python train.py --num_hidden_layers=13 --hidden_size=128 --n_experts=96 --experts_per_token=2 --d_expert=96 --d_shared_expert=0 --hidden_act="swiglu" --moe_layers=[0, 1, 2, 3, 4, 5, 6, 7, 8, 9, 10, 11, 12] --router_score="softmax" --normalize_top_k=false --routed_scale=6.93 --balance_loss=0.00217 --balance_bias=false --router_noise=0.05 --init_std_router=0.0248 --lr_router=0.00211 --vocab_size=1684 --norm="rmsnorm" --norm_eps=1e-06 --tie_word_embeddings="early" --optimizer="soap_variant" --learning_rate=0.00504 --beta1=0.95 --beta2=0.95 --max_grad_norm=1.0 --batch_tokens=[65536, 131072, 196608] --max_seq_len=1024 --train_tokens=842200000 --max_steps=6675 --dataset="wikipedia_en"
Below are experts of layer 9 (counted from 0) of a mixture-of-experts language model. Rows are named gate (a neuron's input weights, with its number), up (a neuron's input weights, with its number), down (a neuron's output weights, with its number) and show model dimensions 0-63. Each number is 128 + 24 x the weight over its row's rms, rounded and kept within 0 to 255.
Before each expert's rows: "mostly gets" lists some tokens that are sent to it at least half of the time; "comes before" lists some tokens at least twice as common just after its tokens as in all text. This comes from a sample of Wikipedia text that the model never trained on. Tokens count by the router's weight.

# expert 73
mostly gets: "The", "ation:", " of", " the", "="
comes before: " the", " S", " B", " United", " M", " L"
gate0 [153 124 111  89 126 125 108 100 123 109 127 146 177 148 162 128 138 178 168 124 136 155 168 105  98 157 157 108 104 133  93 193 136  74 126 136 123 145 136 131 108 117 128 105 137 108 103 146 157 141 122  86 108 141 137 113 127 190 122 141 110 140 128 113]
up0 [156 133 130 146 117 103 144 103 161 126 140 104 129 145 155 110  89 130  96 161 149 132 119 118 154 118 141 142 140 115 138 121 118 121 136 129 163 117 140 124 148  98 133 111 143 136 122 130  91 145 154  83 171 140 104  78 147 120 172 112  98 161 107 108]
down0 [182 127 108 149 137 120 125 125 139 160 121 114 113 101  77  96 106  84 148 114 125 102 157  95 153 121 124 104 122 147  85 135 156 159 156 173 169 112  76 161  98 170 135 103 118 131 107 131  86 129 136 145 126 137 111 124 123 141 154 132 120 115 100 102]
gate1 [135 126 145 159 120 158 136 107 122 135 144 124 151 132 177 146 137  87 128 178  95  78 122 110 146 119  97 100 112 129 120  95 136 123 122 121 127 176 128 110 113 165 105 166 121 100 142 111 148 136 114  97 112 135 157 132 134 129 137 106 118 138 103 153]
up1 [ 82 170  94 131 138 103 161 161 116 113 142 129 153 125 113 150 107  82 138 150 144 133 126 108 123 144 125  87  98 154 152 152 122 127 165 132 143 113  63 144 141 120 155 132 165  99 132 124 133 156 134 137 120  93 139  79  81 112 194 158 123 101 124 133]
down1 [128 143 154 137  94 144 142 118 138 121 142  96 192  93 190 103 113 151 170 120 137 126 132 119 146 120 140  66 104 135 115  88 118 168 113 126 161 116  95  82 133 138 127  85  78 116 133 135 129 103 111 105  90 131  99  96 158 141  92 137 148 148 151 133]
gate2 [ 55 123 117 101  95 194  96  86  93 111 109  99 139 132 113 155  91 142 137 101 127 163 122 131 111 124 118 137 134 122 156 146 118 104 147 105 133 108 167 110 129 126 175 119 124 156 161 150 183 127 136 112  96 120 100 122 121 175  83 134 133  98 146 138]
up2 [113 125 129 139 158 139  73 173 109 113 136 128 120 165 134 145 136  70 127 118 141 103 173 115 112 163 133 145 136 112 140 139 116 152 151 127 149 136 131 131 105 139 138 118 145 135 156 134  95 129 121 139 108 149  75 104 159 100 118  89 140 125 117 137]
down2 [162 136 100 133 127 172 110 130 126 179 126 159 138 113 139 164  78 160 161 162 138 152 120 144 166 154 166 114  86 174 146 141 103 120 173 130 167  97 101 135 137 123 151 136 121 140 153 167  95 121 112 127 136  99 108 106 128 107 141 132 161 145 141 113]
gate3 [131 115 134 134  87 136 158 135 108 135 110 115 143 151 179 118  89 169 121 103 115 118 115 109 156 136 143  83  99 127 181 133 118 153 127 129 143 111  69 126 157 164  85 131 134 158 105  80 174 124 133 149 158 139 128 160 138 138 111 132 130 106 142 144]
up3 [152 133 158 147 106 103 156 132 169 178 123 122 106 128 115  66 121 154 126 128 158 148 123 128 120 161 135  99 148 138  93 143  97 148 156  66  98 150 105 106  97 139 158 122 145 154 120  93 111 108 123 141 148 122 133 128 134  90 152 105 147 131 109 145]
down3 [174  54 106 153 133 176 133 136 120 174 122 157 156 138 125 122 139 121 129 165 102 131 126 101  74 196 110 147 105 101 152 193 115 135 116 125 169 128 123 155 128  99 145 120 153 125 129  97  90  97 136 125 106 127 153 122 127 150 136 158  72 124 122 111]
gate4 [ 90 134 179 102 125 114 141 135  97  77 158 158 145 124 158 107 116 106  78 140 111 149 105 145 137  94 116 130 121  69 152 162 138  90 131 126 107 163 161 140 116 135 124 135  99  82 185 127 120 114 140 130 115 108 118 150 182 129 157 141  95  87 141 158]
up4 [129 152 145 109 140 114 100 134 146 106 123 114 122 166 149 126 161  98 146 161 127 143  91  95 119 105 137 117  91  93  86 109 129 100 107 155  95 151 122  96 141 122 142 112 182 128  73  94 105 120 129 148 101 172 137  79 143 143 128 157 146 134 107 137]
down4 [ 82  92 130 123 123 109 136 133 144 160 132 107 171 103 147 166  83 135  99  75 110 141 103 125 116  98 175 168 132  68 152 123 160 124 140 133 191 148 118 110 158 141 145 134 117 155 114 118 114 167 153 157 126 128  94 150 112 126 160 121 185 125 104 166]
gate5 [118 114 160 135 105  96 119 140 139 156  95 118 143 149 105 112 172  78 113 126 148 129 133 125 167 142 141 122 138  96 122 116 134 168  98 128 115 143 170 157 136 104 154  95 109 172 136 105 150 107 110 157 110 194 133 134 111 128 123 121  44 141 115 117]
up5 [143 102 103 110 114 147 118 175 160  93 151  90  58  99 111 132 141 138  44  79 139 167 112 152 147 153 127 137 173 145 129 171 130 117 137 163 133 140 149 138 149 123 134 130 140 140 121 107 135 162 152 143 134 122 153 159 148 113 128 147 161 132 152 112]
down5 [ 68 121 154 116 132 167  94 112 100 142 111 125 129 147 105 144 120 131 160 174 102 148 139 112 143 151 124 139 163 163 166 156 107 114 162 128 177 154 116 140 139 111 109 129 138 101  97 113 142 105 168 159 108 114 191 135 116 148  97 100 114 140 114 106]
gate6 [114 109 140 145 134 171 147 113 148 121 153 159 119 112 139 105 173 151 113 109 163 151  98 126 111 136  67 105 144 159 181 109 162 121 120 162 144 115 109 103 194 107 176 145  82 129 161 128 133  95  97 110  86 100 120 146 121 121 139 133 154 108 151 146]
up6 [103  51 123 122 111 144 154 126 117 127 148 102 110 134 133 112 131 123 149  65 136 138  96 118 152 119 131 134 141 112 106 153 107 132 126 125 129 184 144 134 137 137 110 150 138 127 127 148 132 112  89 142 132 155  91 125 116  78 108 113 150  99 159 142]
down6 [ 81 123 155 128  96 119 143 121 156 116 148 153 166 145 109 174 135 125 127 112 110 103  98 119  86 111 125 130 144 130 132 106 108 116 117 124 111  91 196 124 171 109 125 108  94 121  88  88 129 169 116  92 149 109 119 138 106 121 127 131 142 155 158 151]